config.yaml
experts_per_token: 8
router_score: "sigmoid"
balance_loss: 0.0002
lr_router: 0.00104
attn_scale: 0.125
init_std_qkv: 0.0319
init_std_o: 0.00728
init_std_up: 0.0319
init_std_down: 0.00389
lr_head: 0.00831
seq_len: 256
Below are experts of layer 2 (counted from 0) of a mixture-of-experts language model. Rows are named router (the router's row for the expert), gate (a neuron's input weights, with its number), up (a neuron's input weights, with its number) and show model dimensions 0-159. Each number is 200 + 40 x the weight over its row's rms, rounded and kept within 0 to 999.
After each expert's rows: a language model's description of what the expert responds to; "mostly gets" lists some tokens that are sent to it at least half of the time. This comes from a sample of Wikipedia text that the model never trained on.

# expert 14
router,304,271,132,207,241,228,245,164,199,216,185,207,119,191,220,302,227,221,226,217,136,217,205,199,187,210,125,137,176,235,231,156,228,175,250,238,203,288,274,195,171,256,229,171,225,129,181,218,148,254,156,143,183,231,207,209,172,184,252,197,217,240,189,182,163,175,268,154,136,196,131,180,226,211,189,243,219,180,210,183,154,215,130,218,186,178,203,256,185,182,218,183,179,226,267,276,218,143,217,195,195,177,179,240,219,156,158,205,254,200,184,160,287,218,210,257,228,158,202,196,221,178,169,235,240,154,178,191,168,200,165,190,178,153,128,158,324,144,174,258,194,191,169,256,171,193,182,169,169,182,230,145,274,215,153,227,187,142,226,183
gate2,204,131,230,151,132,238,139,106,194,243,130,189,203,260,215,204,244,187,159,199,213,232,210,194,128,181,162,239,150,203,203,200,199,261,204,185,129,159,205,178,168,212,215,249,224,216,132,185,180,259,217,199,193,243,197,206,250,219,170,163,162,147,262,258,121,207,174,168,173,269,153,126,171,194,209,204,164,210,268,229,271,300,235,174,227,207,231,185,149,191,204,207,258,148,280,209,153,251,203,194,245,201,199,171,225,171,130,135,211,177,194,208,201,186,218,224,184,137,154,187,220,141,232,178,193,230,274,257,149,214,240,196,270,259,177,166,112,101,141,183,147,212,240,217,209,193,181,175,199,236,234,159,215,158,196,157,139,189,205,182
up2,215,147,161,135,184,157,242,145,201,186,146,181,243,223,246,208,241,215,275,235,245,255,192,178,195,188,275,180,194,230,214,202,224,167,184,193,235,212,142,170,205,278,236,176,158,139,224,180,225,160,145,267,217,249,211,223,178,168,172,164,219,240,132,210,265,228,170,229,220,182,151,212,264,177,226,225,152,232,269,196,227,227,200,186,196,168,227,257,197,258,257,224,233,145,302,189,218,214,204,280,193,162,199,162,151,236,199,209,273,150,133,250,274,137,148,221,142,256,268,277,221,159,241,221,169,197,216,115,190,164,218,187,216,152,210,242,256,285,208,174,169,165,223,144,237,168,162,176,201,199,119,163,199,203,189,158,221,240,170,239
gate3,244,291,171,123,144,237,155,178,249,218,215,205,182,191,187,188,243,177,205,252,153,160,191,210,163,167,181,330,214,205,222,237,151,215,212,169,260,187,229,255,154,214,228,237,254,152,257,195,200,135,200,211,158,145,245,174,144,209,208,234,194,162,269,159,142,236,214,148,172,241,256,232,254,280,216,169,142,210,215,213,268,231,177,244,171,161,219,172,235,156,180,217,252,184,142,188,204,147,174,225,124,178,209,151,237,216,186,186,264,245,171,174,188,223,147,215,266,259,254,147,193,179,157,262,206,190,183,150,252,140,152,214,278,222,137,155,169,216,173,158,193,189,179,280,182,210,192,194,198,175,212,218,207,205,150,169,230,216,92,194
up3,261,229,194,158,159,170,231,195,204,151,281,218,169,183,241,271,261,235,197,186,241,215,218,230,156,261,197,263,182,197,185,146,181,221,174,194,182,166,244,230,156,204,127,133,195,168,247,208,188,131,172,173,188,156,250,212,229,155,156,183,183,202,198,150,203,199,208,217,244,122,262,186,250,141,175,239,200,226,206,178,162,269,247,249,173,257,186,229,261,157,214,180,240,91,185,173,194,199,209,256,182,195,176,162,277,187,195,231,194,147,128,157,151,93,190,146,212,263,245,240,181,254,200,162,232,192,132,122,256,163,252,221,229,229,181,227,184,186,98,232,217,144,196,191,173,155,209,213,187,228,175,236,197,155,251,145,239,182,143,168
It responds to: Capital letters and initialisms at word starts, often after a newline, parenthesis or quote, such as MS 42, MP, U.S.
mostly gets: "S", "R", "N", "D", "L", "P"

# expert 45
router,215,228,173,205,154,162,204,182,112,193,265,171,146,169,198,244,203,173,236,157,200,213,169,191,219,182,152,139,163,180,151,156,129,211,192,232,236,212,271,187,172,180,229,150,213,156,223,235,252,187,168,188,155,259,181,139,211,216,220,184,174,283,162,221,222,134,242,148,209,200,214,227,265,259,164,233,199,210,226,232,195,167,105,195,278,195,207,240,286,134,254,255,242,175,262,220,182,167,247,138,177,166,185,243,249,187,213,231,213,143,135,134,193,259,208,251,245,248,172,165,106,178,189,207,203,249,176,176,199,204,226,224,162,185,183,146,263,191,236,230,189,257,202,229,201,139,218,237,128,192,248,165,242,219,244,302,222,192,222,270
gate2,217,219,178,229,167,231,184,134,176,215,205,133,250,191,155,199,151,207,232,241,187,214,246,194,223,217,221,99,215,211,221,127,144,211,211,226,209,176,250,256,249,163,226,175,276,179,204,193,292,173,193,167,178,208,142,196,210,206,190,130,187,222,204,119,217,131,174,212,181,176,203,194,256,133,228,211,248,254,137,224,189,172,237,150,161,218,222,190,235,210,212,186,261,145,229,290,166,118,152,235,197,156,102,197,164,195,167,219,157,83,201,191,279,247,158,230,254,242,167,215,177,140,247,235,156,198,207,124,151,287,230,236,197,226,241,172,251,200,211,151,214,262,199,250,190,251,196,228,185,183,229,236,179,191,192,260,188,182,152,222
up2,157,222,202,299,233,197,169,200,178,250,259,177,211,195,180,148,223,214,189,227,182,270,109,244,215,197,151,135,306,212,257,199,105,195,201,234,232,197,267,188,258,176,211,182,185,249,173,204,108,229,166,191,186,231,221,191,240,209,245,143,165,166,233,213,181,169,167,212,196,166,294,181,211,85,256,217,226,261,236,211,160,208,262,193,230,212,207,232,324,178,241,214,231,115,150,210,214,243,160,236,241,169,132,158,209,193,176,248,243,131,218,202,191,242,197,220,202,191,166,170,211,153,216,185,230,236,233,194,216,208,217,227,238,219,202,193,167,209,149,211,202,203,221,157,162,187,154,153,109,153,195,203,150,168,104,222,215,178,221,208
gate3,128,159,167,190,169,196,131,201,268,238,254,172,189,268,232,231,235,190,218,182,215,251,280,203,253,150,184,226,241,202,177,218,188,172,269,170,215,217,202,170,239,164,127,193,197,236,232,236,173,179,186,204,265,248,188,168,156,144,192,216,112,151,256,186,262,134,143,203,186,217,135,233,276,211,198,199,219,221,278,244,158,131,175,190,182,190,227,207,198,103,200,281,149,148,205,152,189,216,263,192,218,141,226,148,251,171,220,164,167,207,240,249,162,183,259,148,219,212,192,212,137,212,292,177,155,197,197,154,206,219,230,174,234,180,193,242,225,228,143,173,174,146,227,216,121,267,174,206,180,139,209,157,169,263,159,204,160,139,164,212
up3,171,286,245,190,129,230,128,194,245,205,198,188,203,239,190,203,254,252,159,161,184,222,241,215,158,174,254,159,194,237,181,165,220,166,257,243,225,168,226,207,178,175,262,261,176,158,209,138,225,175,130,223,140,204,217,200,178,201,145,202,113,226,177,123,222,237,181,234,218,234,178,167,197,222,214,165,241,199,106,241,214,113,175,217,216,185,202,282,147,170,103,171,167,185,257,220,133,208,205,191,204,156,206,132,237,258,220,186,183,201,229,187,228,202,172,251,197,284,281,235,201,259,189,153,198,193,210,148,171,152,176,156,230,154,198,254,225,143,261,267,141,186,189,239,135,184,144,222,196,181,154,220,173,241,250,264,219,187,123,213
It responds to: First names and opening pieces of proper nouns or words after the, of, by, such as Christ, James, Car(abidae), Lan(caster).
mostly gets: " An", " James", " Paul", " Bob", " Pat", " Richard"

# expert 59
router,230,234,221,273,203,149,173,146,168,170,241,222,73,204,126,209,191,189,204,164,191,198,180,230,180,206,155,131,258,147,187,124,180,252,276,251,194,244,235,235,237,241,164,137,165,119,220,196,175,183,132,223,216,211,225,167,245,246,243,191,229,229,173,262,181,163,236,179,207,163,146,184,162,206,132,189,179,188,186,237,161,202,198,264,240,174,178,191,199,150,257,245,221,179,149,198,221,173,195,207,84,154,192,264,266,192,200,226,234,217,222,170,209,253,220,235,180,204,142,230,170,212,179,237,261,185,227,171,111,152,235,187,174,266,161,246,208,290,195,231,136,198,240,237,148,211,171,259,212,211,234,152,262,227,251,252,175,185,215,216
gate3,160,223,141,200,211,163,178,201,271,185,198,234,210,190,145,202,205,240,179,145,148,248,227,216,211,206,159,278,233,201,199,202,175,198,203,250,305,159,176,187,222,174,211,133,228,164,96,155,193,203,221,245,218,197,201,192,219,249,182,229,113,298,217,206,137,166,249,209,175,211,192,187,178,139,141,244,238,201,198,226,143,164,215,280,224,186,201,204,220,129,233,290,183,213,170,208,205,242,194,167,127,174,181,206,285,230,228,205,271,227,275,204,204,216,188,242,156,228,141,238,200,265,250,229,187,177,186,175,202,128,266,160,164,258,166,266,199,198,165,263,144,200,244,209,126,195,151,268,226,155,244,207,236,135,225,157,158,208,186,168
up3,118,225,150,234,196,242,164,118,173,216,216,201,187,190,214,183,102,215,234,197,200,214,234,229,245,210,236,264,257,232,202,249,217,153,246,185,198,187,161,134,246,268,226,156,163,189,220,286,146,126,230,229,223,230,159,220,321,235,255,220,261,261,216,200,213,197,170,185,237,213,240,211,214,224,180,114,217,223,197,236,212,201,188,155,183,145,154,232,168,220,217,240,215,180,172,189,195,168,195,239,165,199,253,216,211,284,185,183,218,217,190,233,322,192,177,222,192,223,214,250,164,312,178,225,115,170,160,239,247,157,265,194,223,250,203,275,205,145,198,216,188,182,248,243,161,243,245,195,210,165,224,257,184,206,250,200,148,138,205,204
gate4,220,126,209,208,176,257,149,167,196,191,168,108,126,269,195,240,205,202,187,198,176,139,143,199,183,220,297,178,221,227,193,167,152,249,289,191,282,224,273,155,239,162,223,210,188,183,251,128,250,185,135,185,170,194,228,236,181,162,152,238,210,231,232,247,161,232,206,179,254,143,122,208,152,184,177,175,139,219,166,108,213,116,197,208,149,227,212,177,199,194,221,279,248,200,212,253,147,227,189,259,233,217,143,183,186,175,220,214,210,225,265,168,182,241,141,230,213,224,216,190,227,219,120,222,244,159,216,204,131,268,213,192,201,185,222,146,226,198,204,201,156,173,260,152,94,150,172,198,238,158,235,235,212,237,182,200,189,220,234,217
up4,151,218,171,122,188,157,234,236,234,241,130,282,248,126,308,182,218,205,165,135,221,196,198,206,173,204,198,227,172,180,142,176,229,119,110,236,153,243,187,240,184,211,211,142,201,228,197,227,250,281,146,198,202,250,210,202,231,170,227,190,214,243,191,193,186,191,200,91,121,180,177,211,184,195,265,148,250,227,261,241,167,261,239,288,206,177,188,217,150,206,138,207,157,227,239,178,177,205,154,90,226,153,182,193,189,202,231,187,147,171,132,247,178,215,156,159,263,234,181,200,209,178,204,167,229,177,136,250,173,201,158,119,210,155,170,158,218,137,179,162,212,259,160,185,169,209,227,158,211,232,226,181,199,189,203,204,181,207,161,258
It responds to: Pronouns and words right after quotes or sentence starts, such as he, I, you, it, one in "one of", how.
mostly gets: " Sl", " how", " I", " you", " considered", " we"

# expert 37
router,256,237,226,238,293,160,120,158,196,191,258,207,143,174,168,244,255,152,289,284,262,229,240,132,247,173,204,188,211,221,193,137,189,174,195,255,235,325,244,190,181,224,187,130,237,235,210,198,250,182,182,161,120,182,240,155,183,247,196,235,209,182,180,191,192,170,230,135,185,148,210,173,213,185,139,186,134,172,209,232,233,191,125,226,240,235,210,172,277,206,240,223,231,176,185,251,199,148,228,197,202,163,141,235,228,171,197,157,248,247,174,189,281,248,196,239,197,251,169,144,199,210,158,224,247,193,197,156,211,192,262,270,132,143,173,194,254,229,132,211,136,219,223,213,231,153,184,171,173,221,243,198,189,208,204,242,185,166,210,151
gate2,217,235,194,207,257,163,108,251,161,258,175,307,201,161,237,198,224,152,170,214,199,196,240,261,223,119,116,164,267,199,169,178,215,187,177,243,221,282,183,219,183,211,175,204,229,209,308,214,177,181,204,233,208,239,202,128,154,188,238,128,199,163,199,185,195,212,286,269,236,158,239,140,171,215,226,169,252,210,205,240,249,187,140,232,167,185,209,185,250,251,231,254,194,178,140,203,195,192,227,222,241,162,171,185,285,183,205,202,219,259,161,165,286,245,188,240,182,109,185,228,247,182,195,197,136,211,213,214,172,219,141,194,177,197,180,269,176,303,153,226,172,278,244,218,245,221,129,197,197,228,233,218,244,199,205,225,175,182,190,178
up2,245,147,147,228,192,237,227,234,238,207,168,160,209,200,223,136,260,187,260,170,207,253,293,151,235,113,216,123,179,233,209,229,190,159,208,198,225,197,254,244,236,164,79,154,169,177,194,131,271,150,182,191,192,207,160,203,207,288,256,231,190,163,203,218,203,189,200,216,165,185,198,212,201,175,208,220,271,203,190,242,123,298,225,204,207,124,154,241,181,182,145,201,136,190,254,205,236,115,227,219,182,209,222,259,199,130,256,206,160,193,160,176,190,184,159,218,174,237,176,172,254,232,233,213,165,235,202,114,136,269,209,157,243,192,198,156,181,181,205,208,185,206,183,175,202,163,164,223,268,193,222,200,186,242,260,178,199,249,172,90
gate3,250,217,210,182,233,169,229,124,213,141,152,214,264,184,142,214,120,138,239,186,185,257,159,162,178,197,159,215,156,220,212,153,155,262,224,153,250,214,148,199,147,221,157,215,282,181,158,227,205,144,211,154,144,129,219,159,173,205,185,162,171,251,277,163,196,220,206,144,211,228,180,110,189,224,241,140,126,224,150,200,275,140,222,246,232,234,259,169,200,241,243,187,138,234,170,161,155,208,146,157,233,267,228,236,235,250,164,171,258,217,255,215,159,245,201,140,177,266,216,261,195,206,171,177,186,214,257,258,170,152,197,225,147,169,229,175,188,204,191,193,196,187,259,140,221,161,220,95,229,186,205,214,165,241,199,209,169,221,245,214
up3,212,197,234,200,184,162,211,179,135,237,264,174,232,165,219,212,251,146,226,203,233,210,169,249,165,305,257,199,217,214,226,267,166,245,267,257,209,196,148,190,188,202,165,109,244,211,174,214,287,169,176,163,203,204,204,251,231,174,177,232,169,288,251,226,152,219,257,143,180,189,253,203,225,249,260,196,164,233,181,238,170,189,188,219,177,171,184,185,184,247,234,214,239,131,203,161,164,181,142,150,221,203,185,214,128,154,253,150,239,178,164,162,214,253,213,235,246,276,237,188,178,147,163,194,194,209,217,124,278,141,195,320,204,142,207,177,276,177,219,262,153,162,206,203,144,238,178,214,143,218,138,173,159,174,182,230,239,241,207,166
It responds to: Ordinary nouns after the, a or his, like competition, School, government, company, medal, often followed by of or plural s.
mostly gets: " School", " government", " station", " company", " building", " service"

# expert 61
router,251,217,175,177,195,152,170,203,156,183,224,161,192,186,184,220,236,217,188,172,160,196,199,238,223,175,183,168,216,176,228,180,184,190,204,222,279,219,215,234,225,341,254,168,174,141,204,169,150,259,155,186,118,199,182,80,195,254,259,195,161,188,129,253,167,160,239,162,245,206,190,153,146,312,146,161,174,184,257,228,142,181,148,215,239,181,149,213,178,156,217,195,248,212,222,212,239,207,228,130,162,170,136,251,214,159,154,230,249,194,181,191,206,223,289,283,225,161,154,274,211,186,156,270,182,192,164,249,151,154,271,227,216,214,205,166,200,279,185,212,159,199,239,219,203,201,197,203,211,200,229,170,218,267,187,225,189,187,118,218
gate2,193,175,134,169,200,227,188,232,218,129,209,186,259,250,212,246,153,193,189,195,281,197,226,219,311,155,178,156,192,153,221,212,165,182,166,140,225,217,191,185,162,175,191,171,196,101,140,188,224,247,149,194,170,198,243,188,168,179,170,203,207,172,148,227,186,189,165,218,228,188,239,211,162,239,252,147,128,182,190,167,221,238,211,193,168,261,236,196,153,238,220,262,264,196,172,230,284,207,160,154,170,231,175,167,219,168,162,261,252,244,273,219,186,216,245,260,156,160,230,228,234,154,148,139,203,143,214,334,132,186,180,237,245,171,224,207,162,201,173,150,162,190,185,263,213,138,271,140,221,227,163,178,234,244,261,201,170,272,170,216
up2,213,173,246,165,183,186,201,222,193,123,146,193,213,212,207,160,258,199,185,226,256,215,194,119,157,281,203,150,229,180,120,188,187,165,243,185,233,238,252,167,244,175,161,216,124,227,244,168,181,229,250,209,159,229,110,200,290,148,227,169,251,268,207,185,257,209,221,206,264,264,163,181,228,199,200,159,210,204,182,129,182,201,147,167,161,251,184,243,172,243,196,219,116,215,157,100,204,220,290,198,233,201,208,240,183,120,150,214,208,135,238,205,179,229,238,184,208,136,189,167,180,279,201,171,188,195,217,252,134,206,180,196,205,170,160,209,215,229,221,260,188,118,236,166,172,200,163,196,159,156,173,251,236,225,246,242,246,208,274,270
gate3,211,142,151,252,157,225,183,152,199,139,312,220,211,188,246,160,211,192,145,175,185,201,185,233,208,205,249,195,190,210,231,218,220,227,259,173,203,220,187,213,229,264,169,182,220,213,254,198,169,201,131,187,247,203,240,148,192,242,171,102,222,311,164,298,163,192,219,170,209,155,135,147,199,177,179,218,196,165,189,115,228,253,161,197,229,297,240,227,197,228,260,248,180,208,226,255,213,223,163,153,189,177,175,154,195,211,217,198,206,252,238,189,150,242,203,243,247,222,195,231,185,75,206,142,148,210,214,186,211,131,157,151,229,250,213,176,245,247,191,280,187,167,201,219,154,184,248,221,177,194,203,253,174,262,293,198,222,230,216,266
up3,262,303,205,294,216,153,177,177,182,146,229,183,200,146,220,226,244,175,269,230,223,163,201,185,238,200,229,138,232,242,244,222,214,192,250,218,202,135,165,186,228,168,187,218,223,180,246,200,208,168,206,118,225,196,188,226,143,191,334,174,246,181,246,224,167,206,192,211,231,197,179,247,207,269,201,161,168,239,154,173,174,184,137,144,268,203,154,96,155,163,246,229,195,230,159,237,151,227,146,171,220,236,109,217,223,248,199,202,134,191,151,146,150,216,184,160,166,237,143,169,191,240,202,167,257,169,232,167,233,236,216,198,191,203,190,169,253,226,204,201,189,183,259,249,172,226,226,119,171,120,244,223,198,252,124,180,151,150,183,216
It responds to: Byte pieces of Thai, Japanese and Azerbaijani letters, hyphens, and mid-word pieces like po in Leopold, ub, lim.
mostly gets: " de", "po", " t", " ch", "qu", " sh"

# expert 12
router,174,217,252,207,160,166,174,173,156,195,242,192,183,246,189,199,201,182,184,113,197,188,269,180,180,171,136,224,254,190,213,168,168,142,212,226,279,218,199,204,221,266,232,146,199,162,211,176,213,285,152,231,175,180,161,146,175,229,186,159,207,266,190,289,186,160,250,122,162,181,216,179,246,287,135,202,202,191,218,233,121,169,171,185,259,181,170,224,231,127,259,181,205,206,236,190,217,164,177,170,191,171,143,236,224,185,135,233,197,264,219,145,226,279,240,283,269,247,178,295,148,189,175,209,241,237,182,262,201,156,228,168,179,207,203,191,206,206,196,264,195,226,197,290,135,177,145,236,113,212,244,198,208,230,267,217,197,214,144,221
gate2,207,166,219,183,236,169,188,165,154,207,206,215,179,211,253,271,141,228,185,153,109,245,264,287,185,210,235,185,213,208,227,136,206,250,205,160,177,222,180,157,175,176,230,183,201,212,190,172,177,179,193,187,134,138,158,230,207,83,210,170,191,163,231,262,193,206,186,213,174,224,175,199,263,261,240,183,256,197,152,188,168,200,176,175,147,216,151,231,115,154,211,193,189,234,234,183,240,228,204,224,152,220,176,212,181,275,197,201,243,259,252,249,208,338,156,243,215,228,238,243,157,160,178,158,259,229,177,266,198,155,251,218,224,197,242,264,187,140,161,267,193,204,181,221,130,231,117,200,192,117,119,234,157,249,192,205,149,192,218,221
up2,244,222,160,151,143,209,280,287,182,164,216,225,242,151,142,246,226,145,212,198,224,155,148,143,216,168,252,310,153,194,227,200,184,239,172,222,286,258,186,269,241,227,207,218,197,223,183,217,169,212,146,162,169,227,207,176,189,282,177,216,125,242,169,160,283,150,191,169,254,168,191,241,195,202,237,200,131,167,266,188,176,196,278,185,238,217,179,236,241,218,166,182,114,156,249,231,185,176,263,223,187,205,210,230,184,113,234,203,198,175,214,225,190,177,266,224,193,269,163,195,169,238,242,205,145,219,248,121,209,156,152,209,212,173,221,165,160,231,188,170,156,180,201,211,195,227,236,176,273,213,278,174,164,143,178,221,145,238,159,159
gate3,154,231,175,290,218,231,170,219,192,266,214,199,119,257,184,205,212,191,240,197,214,279,205,188,125,197,179,215,291,208,254,233,96,251,183,133,239,199,157,252,155,190,177,222,102,176,208,160,176,169,158,262,182,176,173,173,194,265,157,170,216,211,192,148,134,215,224,233,205,121,165,236,239,181,254,290,150,181,226,204,140,160,188,180,229,238,228,225,203,134,268,195,190,121,216,215,256,219,162,184,244,133,222,208,179,220,204,228,163,242,272,121,179,162,151,265,173,261,219,228,231,154,225,200,170,224,253,211,166,203,205,203,185,191,251,197,186,221,159,265,202,141,242,190,175,232,203,213,207,213,217,249,161,181,270,246,146,196,224,177
up3,270,191,205,285,162,146,184,211,228,176,201,159,121,210,191,204,176,142,217,168,246,234,265,180,209,146,222,213,252,183,143,197,192,233,162,164,197,168,189,185,161,218,153,215,147,269,184,178,171,227,233,206,182,213,224,235,168,193,256,234,187,287,263,194,235,148,201,227,191,95,257,193,219,194,207,216,234,181,209,211,177,184,228,195,209,249,180,234,200,138,243,193,253,215,133,188,207,113,179,187,284,121,214,173,127,180,182,177,148,186,230,165,156,273,183,197,151,201,164,248,148,182,245,197,234,183,217,215,247,206,233,176,254,238,238,169,279,186,174,235,162,184,275,211,164,197,255,243,211,257,253,223,133,185,225,261,108,159,275,115
It responds to: Lowercase or capitalized word-starting pieces after articles, such as arr, cl, res, dis, dr, beginning words like arrangement, drummer, Sacramento.
mostly gets: " res", " cl", " re", " Gu", " Pu", " ass"

# expert 44
router,205,214,150,215,223,169,153,163,147,187,246,189,125,220,210,255,201,186,289,179,218,218,259,232,254,193,127,128,248,152,203,181,208,134,170,206,177,230,174,152,163,179,234,169,167,150,199,208,172,237,132,169,160,261,192,124,269,185,239,202,220,205,92,244,223,172,170,174,177,209,202,236,216,231,126,232,178,170,215,245,137,144,151,249,245,211,169,244,237,219,211,215,170,153,174,216,184,121,234,153,206,189,228,239,268,200,239,199,178,239,227,199,180,179,206,223,228,244,181,247,148,146,192,210,170,266,177,385,139,170,215,260,173,181,139,212,179,208,193,186,183,252,233,235,183,223,184,237,219,226,223,192,240,209,253,234,218,191,178,243
gate2,120,101,216,230,276,177,227,179,167,201,219,240,178,193,278,162,198,181,259,198,214,262,137,213,224,159,200,203,214,214,181,245,192,190,216,210,179,196,136,179,233,237,123,198,189,188,200,158,161,251,163,214,175,231,221,185,214,176,257,201,212,206,115,253,309,215,145,219,241,183,201,214,146,227,210,77,206,175,160,170,159,282,186,222,248,172,230,254,144,206,232,136,181,194,147,203,264,217,172,212,206,250,176,197,205,222,229,198,223,184,292,196,169,200,231,229,212,225,187,187,206,157,200,159,245,135,191,243,177,158,99,188,278,237,152,198,174,234,145,244,145,226,181,287,244,192,197,253,253,194,199,134,236,195,217,161,196,218,185,283
up2,176,189,227,113,147,184,191,144,226,205,255,63,177,235,202,214,185,269,196,205,242,251,228,203,206,255,264,162,238,186,151,194,240,131,227,183,179,183,211,204,135,179,199,149,143,202,143,264,255,225,156,265,177,161,197,295,113,185,197,202,187,162,227,174,187,148,184,188,176,157,257,116,206,235,297,199,265,157,241,239,231,177,221,180,230,214,211,256,255,261,187,195,198,168,230,230,271,203,243,180,171,222,213,246,216,165,184,149,169,245,229,155,134,204,189,217,227,196,200,284,183,244,167,187,142,210,198,235,232,222,181,182,250,159,220,242,207,127,236,160,186,228,188,262,176,175,208,196,144,225,155,179,108,193,205,177,214,250,184,184
gate3,343,170,152,185,196,194,205,236,211,206,263,224,153,197,198,182,202,215,219,229,212,223,260,199,204,192,221,148,218,225,170,220,179,165,212,188,164,202,194,253,158,161,163,188,74,235,153,139,202,186,243,154,161,230,255,196,273,205,198,215,221,243,220,245,185,118,248,247,193,183,182,243,147,140,162,181,220,161,310,157,204,182,249,193,205,224,163,200,266,205,215,227,146,156,229,151,229,210,226,157,206,205,224,244,156,244,200,190,198,166,232,226,212,201,251,166,276,185,227,176,275,208,169,168,275,174,188,246,200,117,187,251,168,189,132,219,270,134,204,117,214,216,197,208,215,183,259,214,233,199,168,229,199,110,246,189,135,254,264,183
up3,128,200,256,191,207,234,142,279,217,217,155,192,192,180,190,189,216,214,190,243,255,180,145,170,212,137,139,166,190,216,215,192,212,134,181,193,228,216,198,210,193,225,226,264,183,250,165,247,102,269,272,191,156,212,262,142,228,160,201,225,243,185,235,182,238,186,199,249,258,178,176,190,202,237,226,109,156,209,240,199,152,180,259,234,212,241,226,205,177,164,212,251,240,176,129,220,161,202,188,223,153,186,169,208,132,175,245,192,230,222,141,112,158,161,182,172,186,179,181,233,212,223,141,106,120,197,215,262,233,162,234,208,156,228,160,229,145,181,153,196,177,191,230,191,213,212,180,178,361,223,153,182,240,143,275,165,230,198,174,162
It responds to: Month names in dates, especially in sports result tables and birth dates, such as 9 May 1994 and 15 October 1976.
mostly gets: " May", " November", " July", " June", " April", " October"

# expert 46
router,225,235,162,162,234,171,139,158,252,118,198,187,161,209,172,175,252,158,208,230,205,216,257,236,163,217,153,199,180,210,207,132,204,171,258,228,252,252,275,235,198,231,242,178,218,127,182,183,199,168,163,112,220,208,175,196,203,248,242,172,209,197,177,268,136,176,161,135,128,200,173,218,181,252,188,173,159,130,224,222,202,126,170,280,287,239,158,183,189,150,201,220,194,198,245,198,198,208,201,166,192,123,241,250,216,176,202,225,206,185,199,163,239,270,195,194,259,153,172,211,191,123,156,239,176,159,216,217,80,179,200,163,124,187,175,204,189,172,112,169,183,168,200,296,209,183,183,197,137,200,213,100,204,233,212,184,243,246,142,221
gate1,242,187,187,163,192,280,113,222,229,248,238,242,158,212,207,192,191,249,244,201,239,237,282,208,184,209,235,184,182,234,102,268,195,183,170,176,265,218,174,140,227,203,229,176,220,225,202,146,228,151,231,243,209,247,241,215,171,165,174,181,247,171,244,183,211,164,137,234,243,178,229,219,287,225,251,252,239,227,164,229,236,316,195,304,230,222,238,212,195,238,233,165,204,157,129,297,144,161,179,194,209,168,136,170,271,212,225,209,173,191,211,168,277,255,192,203,171,168,206,248,206,260,245,174,244,173,274,172,252,266,201,182,183,177,207,210,208,166,175,201,152,226,222,270,158,174,210,241,235,232,140,208,229,201,177,186,148,235,136,196
up1,165,207,119,189,270,226,145,205,151,150,157,207,167,219,217,218,169,247,188,245,239,216,154,146,201,142,185,219,231,97,154,211,190,204,162,199,240,220,99,199,197,229,231,227,275,240,232,172,203,220,227,222,197,206,267,176,194,109,121,244,268,159,243,252,247,253,200,176,221,137,279,182,191,185,181,214,187,310,230,170,198,213,173,98,217,253,172,174,253,256,143,154,191,154,204,198,120,188,221,265,102,163,173,176,233,210,172,182,178,213,200,205,211,155,199,179,289,142,233,249,134,196,162,205,209,246,261,205,235,171,192,186,195,237,211,194,195,259,223,201,263,191,223,222,190,203,201,161,188,194,222,206,181,129,181,215,204,173,206,150
gate2,226,234,209,191,189,176,178,139,164,226,210,190,156,149,194,212,197,144,230,267,182,162,167,272,200,164,172,220,142,146,199,151,218,194,241,184,207,152,242,167,268,145,259,224,150,176,193,187,243,112,242,200,211,217,134,168,245,206,195,148,234,213,197,160,183,208,218,190,219,63,279,245,128,175,153,228,216,216,216,168,261,220,186,213,207,165,182,221,198,182,182,252,222,142,183,112,119,251,213,226,143,198,265,168,185,205,160,230,234,244,213,145,249,246,189,220,248,228,183,159,220,262,244,126,209,122,168,255,153,213,270,204,223,161,209,247,256,161,183,243,174,226,185,197,211,194,201,252,173,253,185,147,182,114,203,203,196,262,275,219
up2,237,144,208,164,282,163,300,101,181,223,156,273,212,167,222,214,211,162,198,179,185,235,283,224,184,202,239,199,181,213,184,226,194,220,185,115,201,178,277,214,208,173,209,169,264,233,175,195,241,160,226,128,180,113,197,129,275,188,220,153,261,138,234,227,191,266,303,284,187,225,236,221,160,159,206,252,187,217,164,241,282,221,206,201,211,239,256,190,184,242,191,231,202,156,200,229,263,166,225,242,146,256,213,206,209,175,220,243,205,217,216,215,143,203,206,207,202,201,148,119,179,198,241,182,154,164,150,137,236,181,163,217,184,147,216,213,193,229,227,249,180,171,210,176,220,230,161,154,142,184,200,161,224,142,224,142,259,272,205,154
It responds to: Digits and small numbers in tables, coordinates, populations and scores, often the first piece of a larger figure, such as 1,500, 70, 17.
mostly gets: " 4", "0", " 3", "1", "3", " 1"